From a checkpoint of a small mixture-of-experts model trained on Wikipedia.
Size: 17 layers, width 256, vocabulary 19941, 55.3M parameters.
Experts: 1 pick a token, a softmax router.
Training: a variant of SOAP for the experts, 222M tokens, 6769 steps.
Below are experts of layer 9 (counted from 0) of a mixture-of-experts language model. Rows are named router (the router's row for the expert), gate (a neuron's input weights, with its number), up (a neuron's input weights, with its number) and show model dimensions 0-127. Each number is 128 + 24 x the weight over its row's rms, rounded and kept within 0 to 255. Numbers have three digits each.
Before each expert's rows: a language model's description of what the expert responds to. This comes from a sample of Wikipedia text that the model never trained on.

# expert 9
Description: Table pipes, opening parentheses, colons, semicolons and heading markers in lists, infoboxes and citations, such as (loan), ===.
router:099108101150107096153159154125108135150115097104103156137140157097104108149155094094109114153134108115107147140107155097115096110156096155107100099098109095102099160109101159109162162094134101159109155134150104157159109104144098155150098157149101151093150105093150150147148096149100152100099097112150101121150143101159154147100104159153108158139099145149104109104145126102156157158100
gate0:087135133158172095114123134113087144118154127098123116146097131147153120133125098142135155107083157110114157087136121123092146151153125133138130101144127091089102113115143128120075117086109139165107147122144164100139083068135108125144144151128128139183097117145117059152116131126079088143105128129133099094136132093111143137099105098086130107098136147137138126132098135104152157130095
up0:130143158120080113142132144131170105163136165156135160119146147134157106120100078115141122152157119079121121147165104142105137130134135118110113120110124137133136159099137164123148095121115121086067090147166137145102129139114108121149136170117120159096128153128129116147134159089164130095129166135080167137156118159103147091122113152124125084079161135099151108127154097147123101101155
gate1:136107114153104134105168074173122147116108117144148165154169143127135138129142106149085133141059162079198129140149120116134102128125177096110103124115110141085131187118148096155134118175135126120088115130176141142178163127128145163129115122115184144132094115132134184163127136109127129142125137124090127136125164109147099124141103115093105093136124142109159115104113087131126118171143
up1:092168124118144140155099173104123119132145164112089111099081144145135120138110140112163112134179085166064121137110145133131147136144051172133153122157128147169130064150137155101115139109102140130154133135096111132110081138149140117136115135130087103127161145124112062102112135133130143108116110149155146132129088169102142120116123126140146169136144085124098123142171155109155122090109
gate2:115135128116123098101146164104161097121126111115119160126120181087133120151121129138146173103128167144105102134124200143125103142124095147132127151184138135131098107158099153171117121081130153080141108125145101128169139138137114137117114150173148144131179123117104140147108135156152131137113167161134182130102147139114128155115140140163074102132140100125139151153127121107089141144101
up2:099140102113131120110154138135157095116139122112124164131134180119123122141105126137152171129119127146106092133113191137137104123137088139137131159185137121127111110155080141157126119078137143102157098123148096110172131153160112143130131112162150163116180133124112145123129111165139160121123148189155205120117078157138138183112148147159066105129117117140130120139100119098105124146104
gate3:177137146084155125119146121123096140092124128148121127108123136073135115142135137143151099102105134141145105121126110104125117135123122133083102104122124131117149112112150110089120107132124167148088165107143118175111108133150133147150116057113097115138107095129155123149114164192159072115158092158123105140130090152171109126116152154136137130121143129152106142120124100173097120130153
up3:091100138134121151151106166133132107148134141119120106128146114174126147115116127110109147155154132107111155137135130160100115139118124113146168152124154128133080100166106148171108149122132097107180114159103133100148141135124149091112144157137208136111166196131125104120137092088096188107109137082133168131114139094095117130166081090132101141128112148126148111138113163116152153111113
gate4:166132095094112125149091145097099153091126116075110141117100111138161135089126171095105170157100103143140140117125096152123145106105125144148138139115182138145107110138117147117137110098124149141112138173132119152083093128135125122131169144129133156078114128107098162153090095141135126091137202110114156173129100156130131098134122141178072142157113172121134130119143118159116153098120
up4:188128076087127157150098147129102168094072114106122166118108113127162150089145137121109139153068117148162149120119122153124150112094144124112103103139126111125133122153100124132132133090119116137093142136146134126154073114112153121125139118149103147089116121107135193168131145144164131089151139119088154153133110176117123104109129166154122144123104163127124134129116120124137144097099
gate5:123186118108129099117084114105144078140179142167124141161124097108139125168081113150104121136184100112112105171123121157094137155130128107155106162127176165147136141138124147137107115169114176130141144142176122136131107112153150151138118120114089140125112165095146124123132120132110157107074150147088134109119134092134115129103192164149088116129120118143093158124113143076146075141136
up5:114150142113112123146134107119123140137143140130132131140139127149121120129130136136179126098101132108145159110109155160175091113149169133112102126157127129136111124126091116107137119136155121114136115131095109136163146132138164130082142171114108105098110115140131093083108177133136159142144109132130153184113160108140138148150108095138108122129157110112149164199155122178173145140132
gate6:156108154143153089125128112145134119123094125108137099118177087095172132125163101118117100137115074126138147114123148138138113175112187155125153160124136121123094177107126119114078105175154127161134160124083118112129107138120111140073107184156116140136096117119101089136114122130161149203080157115148114162115148114149136177097132094145092112117170153101149118122064147150121100135126
up6:125124132065134116107134134137077097096130115136174142149146119127108107124134124101123128100155137141133125114126103161128128095148091117166147102138135128121140118125167134134116127136130111126104108107164142156160109116138137158152183120136203167140149112132122144102097127134134131057127163108136101100146106142112140110127119130098103086141104122148109109129180104103136131145141
gate7:127142140112133152136117104120115115120125147144125131147088116160134119129176111105125165175182095082132145137100157100151166144130112111132119155154167091123154176164119176117143144131128126147144141067104140093153105154152105180131155139147195100147116114123162105111092122144133120146142129112177150146125102108160129100142146115118167110091161121146123144093143119090148135114141
up7:179149153142135124114115144137124138148060099101124124134098092103100155104131127152112172099144100149169092093105140143129155107112086140134140179143146116123135153157136141119114103126114120158072156099137125112146138114122088126100136127110150082106088133145117103127119111139156127188156114117166170146155132132134109127160155128087139093111124092119189115136179109101122121133099

# expert 11
Description: Bare spaces and leading digits before numbers in infoboxes, tables and dates, such as Molar mass: 374, 1970, April 18.
router:092098097152108093163151162118109140159097100105098154162147165105100099160148105109106098157136108126098145153128154096108108103148102153102098101102092096101096157105134143111144140093137102134094154118149118157155104098143101157148107158157106156102146113139158158142150093151091154109113097132162097117159143103149153159094108162137094148137097153160119107110157142105152145150097
gate0:083153126124143118107101129096091150115146118185158132146132103093121142082120144077097138077088100119136157122160126122139142156127123140137155120138115130176106139133135155110160153120119108149167153147144163135119129105103143137153142133180142142099120101147129119123133121106122089129087135101153125145126197139128138111155154094136118108110144171160139130077125101119178141100148
up0:157142121079117119140132153147116107125100124137112108143150119109115144126148118107137139133152154102138110115104134113143124089100141105116078110113141141122114042132145108138126125163155102153117113091141068106106117154134099154076123109131128126121087125155095120141125119122123143193156099134113139106122082156100150139130096160136148134140106150180109146138142107094183102135133
gate1:154089121095116141127118131149064086113120124120148143144124124107119113142089156126139158143114140086088121111122071146149144131178133082145156134132093129107150133172125137100131141143060144138156081156128130138117133204131106130158135138166134113130099110094118153135094123137108128097121135106132129134134113093105124156118127136115140150134180148109109119134112117130145137123144
up1:092180136130145140119160132137189159137152170120122093112132145130133120123138127126126110128148112141162136115138151134097114125086121183100114122137174125106125109085165136143142095109190129133142163119149138120134138043133165123096158110131128164129154117129131117126172142147142148172141148146101111122095146152187143087142097148114129107134075130130156110159166138124108109149130
gate2:158135105146150117130147064126145110070154147174138151124142105122154110150084136114154113113140152159126162087131114099133146137123083108098118179161104110100131130088162137104133106120132128101176128143172141121099128128119065138108097104118123132102107094131133141184111092183133090165097115072136108145130132144120146149116181101141101139118110152148138132140126112145092134143144
up2:132104101101094120161147150096116094092112147109125078121146134098153097138075147113112131111130158167136110142155171143148137127154127133150135103131114182126099134128161094088097155173154159140112135167136148119149097118119182122111148144119123136109119122143111121118119141131135129122087148131151163125146126133111158123144095189127153113097111105144131125143112134128115127147133
gate3:111146120157132123139101156132082122169099136154118111154133130123085147117144129158135114123156133155082111087113133150117145155190152129115129157055116149145138153125125136126099108099156136111105155105169098103090075115136122140095167162141110130119114124155133111123145103122149103156115121132113131154108133134064145092091150156146159083098172132137117181120115155143141145153126
up3:126116127142144127163118150137123147176123089135091146133132138128123127114125126180133144140156140189082172115111134150141155137129111110098141123072117131118133151108112118146152103113118172111094144139163095145131125121157155104131146141135092163117136099118121118084143117176201148113129105140124140128156127154086109120138126120136130108110167135107094150146135150142092161149088
gate4:113089113127125108145145124114121124102160095102180110050132107134131126134136149116136129107145133148150102118154139118085110130136139115114136100113137145145155151145167133126159102139125153112123104148092134136120159095132095174148147117132121104146116132134155147086110084161124154071163159169181114176116069100110174101146120161079163125136125170103096093142114128139108100100151
up4:118147117123153147154147155127091173077108131141113155110138086172097144148145115148105091153085109130139160114073124164127140148141124154124143175151140121160178140129115158104118183157095110128114162145111133148129126139148094113104104122095115138123126126149087148178112108135105149130160136135104116133165114159156108118122158097131134114165131149106132112111162124134139102108116
gate5:131145119094144148125133104080142141089119103114156140073097132140131087098170109089127109138111134138147099130118153151102164126114149127107111113194085120101136116137078134123117127119117116125136101158155121088115117099095138150126095126085133193146126135097125097101099079157170118153115143160151102122081154121145165146107155106129145136160112163119077107158154156109135132164152
up5:167134154129105125152121137152134109127127160126112150144118137118128095205106153108136091104120139141164130103130120122151124150116144128162126137124147126170126141118146136129084137132104116134137145117103118156113108144137117156130173179142114101090141098138089143141138141110090106118129114124100097158147132156111095113132096149159110091093163086128151099137156168139148159153149
gate6:108149137152144153093143157163136102121116165182110138107106125163121106136123076107116140095156125176075130167091124118095133136151130176110138161189139163126164152131112130129129114150127121138118145124137139158092143174149140115188127139126115098089098125124133132139169138173130183143138140122137107100162129111117149087105117137098120126106132156117147156095133092133111106143127
up6:148115106116126134181147119098155149133135120087140130128145127093106147133159184180152098166126109071144144108175136148145111157123132077140127105094112117144090132146122154128117145100154109119123147118129110095145101107095126150063134088155131166172157094117123104091127150059154122108100161140132134130128128130120086178155136162117130115152156098146077077159123171123145147141115
gate7:115103146136132110091101154104118138095149105118135103144113116083179132064132148141092127145147076153141146136105097111112112087121143105168074142144145154089120108111135142141110120100127112141163113151123133146086139111157135131124141139115080150109153119110122131114082107131122092122117134108128136129136148143120109145098114087124117167128165083118127127125090155149146136136153
up7:103134118106113121138139118138110099170111152114089118149147148145123128173133113120157158141139158112134103152146133137114144174116134135134182145137115116158128116148125091117145156143135138131095130100085107125160107142120140122137099138129162103150105092108094161162198128138145148101146130120133161108098105112139140098174118168150140092119118153119135123151187131104115133106091

# expert 3
Description: The, of, commas and including inside proper names and clauses, such as University of, Isle of, named, including.
router:095095101160109108146153150109101157151118096106096157143144153101103108133150118119090122149140111108094164119101160098104119094148096161098105101103096108106111145135122162107158155107131108163101156150147100150153104103138106145150121160147101137097153106104159149117164110162114163100094099109146101126158160107145148153097116161159094149090101160144124104107150145103151158149104
gate0:118114145120141126098111129135087101113144123111149101095133087104148109117106110169138137131124095131135116152109132142104113132129122147119102146154081140107133134139142099172154098113129051122142118124136117133024132133123148100144135161132145152127111139140128111126112115146122146120111167122109109150116155146129096098139115106126107152104121089125106128113186116136157071127095
up0:157134134094152129159125170097093159132101141137107158137154155101098146145132096137107105120105181160095101113150112127132145115147182096140114097104199093099146150118125164116093149071103129108121141142123131107170085128126148110154129127149111171174150102131122125140126131090138122146143105123144125108153145168136134119120138081146149127143131152098129105126113140128145157101169
gate1:113113160131155107148166106137131139125131169118108143148144081145126076102149148131080106097135149103152108070153125093138119138103166123074166124169158101139153128154139119104137106135129149109115168123122096134108139139120146182126133127093144128086141154104127151141152165128121102143158150112128108137117103115112066107081156120170089133130142132073158153135107104117114131119137
up1:121120100128079142097144129100101120147141140119111112160093159131133130120121149140116168157115146114169125127084176152129148127150122148136128175116132133128089138130124143142119120148176157131140070156111158136117168171153120100148139127134109120121120110144116107128094093137079141144116139150157097118134131148161135107077117150151133035109130147135111107200090113122152101118130
gate2:126166099138117169092141092130137137179086129119133057129135086132135105163107087151109111106124138090167129152156144153142119153142114135138148089128101138151135121102118113123104101093213146122168136119098117181119102158087130124136080138133119106120144166168146151106170142161113102094137128124134111134131100135115120116162132129090169088128116130135136146091113128142092131112140
up2:133141161103163147091144127149158168177118157093137119140123151092131109098115139152116095147145126132153083148128139126131130113109143106152107147130125095125121123141117106137102126114124137163113121119146101138130175130099142190101127202107118114100147097108149098149133109158142135124123108090127087113131085113128149135131132103115153100116114131124151115110111130161152160131151
gate3:125150139114114110124122087081142202124119129139120130127109153139126111144163132150160114139139079158118124158160110114141141100121108133134108125107142158111168137113062111136079103115111146082107168092146139104080140138124141170115137106118153147145121141091118186155136120122123108146079101134131156171145146134093139098108130130105170140141127118146106144146125110110149124132146
up3:109115131145126133106130132135116087150128085103135108142107102124102128165146074151136170139111108170089132148130090088112142104121126126152149178190131143101094112136148115106133086145134077145145146173138141112133139121146135126103112131141096151127121084172078124139094146124109088135126144133091114145122132126158123135149107159097131097126127141170131148089114124089104110125163
gate4:159176111060131101125132132128134125157148147084138095137129145112159118156121110091128105140131130096098149132140112098150134105177093171191114142147133144092131149088121155142133104121164119072105112119121111132150135133113114155128104138157123078134137090110076140133122134120109137131142172114092142126134094101140103141090054098150097110120114112151116158102160135146129125117159
up4:137157148108104105126148139136122099102139143109182139168085096126136067100128112165123124126150163134158185123176133115144137133128085140140115142103116116118114101112156091142136112152136094108101122156157112125091157142133150143143083168095141161082176147135143144155131070127132162107161125120097131124117145080144152149130126120126136118122074109136120092173119100116180125146123
gate5:126130131141151128083103119138136102122126090102112165139095094130112126141089132090105142102132176159128137054133124153097106151175178130113128169155131086111139164118144115125110092129136122140129131156116158105056117111119173148143130186115088152120146129168182165134134110094126127114115109101123099143127162155144131110128103107137105112176124110108069119145142111142163108174137
up5:073144142120156112146141091140080159132099098088129143110105133086120108124144126089108095170121131109093084109112126078105149076094161091147176136140103092141118108131118082152139123125162150108108123099135135089116113144089159125124114115133086120091129131094153120135108116098138112134162126084154141125145126133148168147131083122080103077122113150123197130129160133166183116167152
gate6:160116107137144153137127074137124120140165100132149104117142109128169090116148127148142188112133135072140126135151117152108184144132112122089108127141106112097145127092125124130101104193153176142132130130166122156136157105176084074125113131160093128138106092141161147123100113152132103068106141162104115131139134111191125127125120076103138145120100120136127124102204130162088140134152
up6:094128132124194102091120119102119161102179149154128086121132145106108177159154134158135129112147104114082137097085123138139121146135145152098092162160116115107140204141146146131127164129185069138092140143142140122125145126152124136153163132129124109120135117146099100123101125128097126140110126142148148109118173130126138112144152078131116143118135141137119112163118142143140082148078
gate7:070130153123142163091122153106141153206146121086170132183154128139097131115117151117131136154129094120187083081122103118137112139135139134179132157103145134130148163145126133079107110151173138109109123126143138104167139130116170089161126095143161140132107158144133132127123119226116156082097134139154121118115155112111169111121102146120103103132132102175100157141124104147131140115170
up7:123137136156131170103119166136092118167138121132105142156066107127140104125157117101134121132117118123126099130143139093147115118125138092158147154093158126105148179160146151126139146117138132087108128154159136128096096146155121109156130087125158145123103133153099151169158095186111145090148118127129128138148139135119130117144130133128099102108090149151120122128150130152128129149158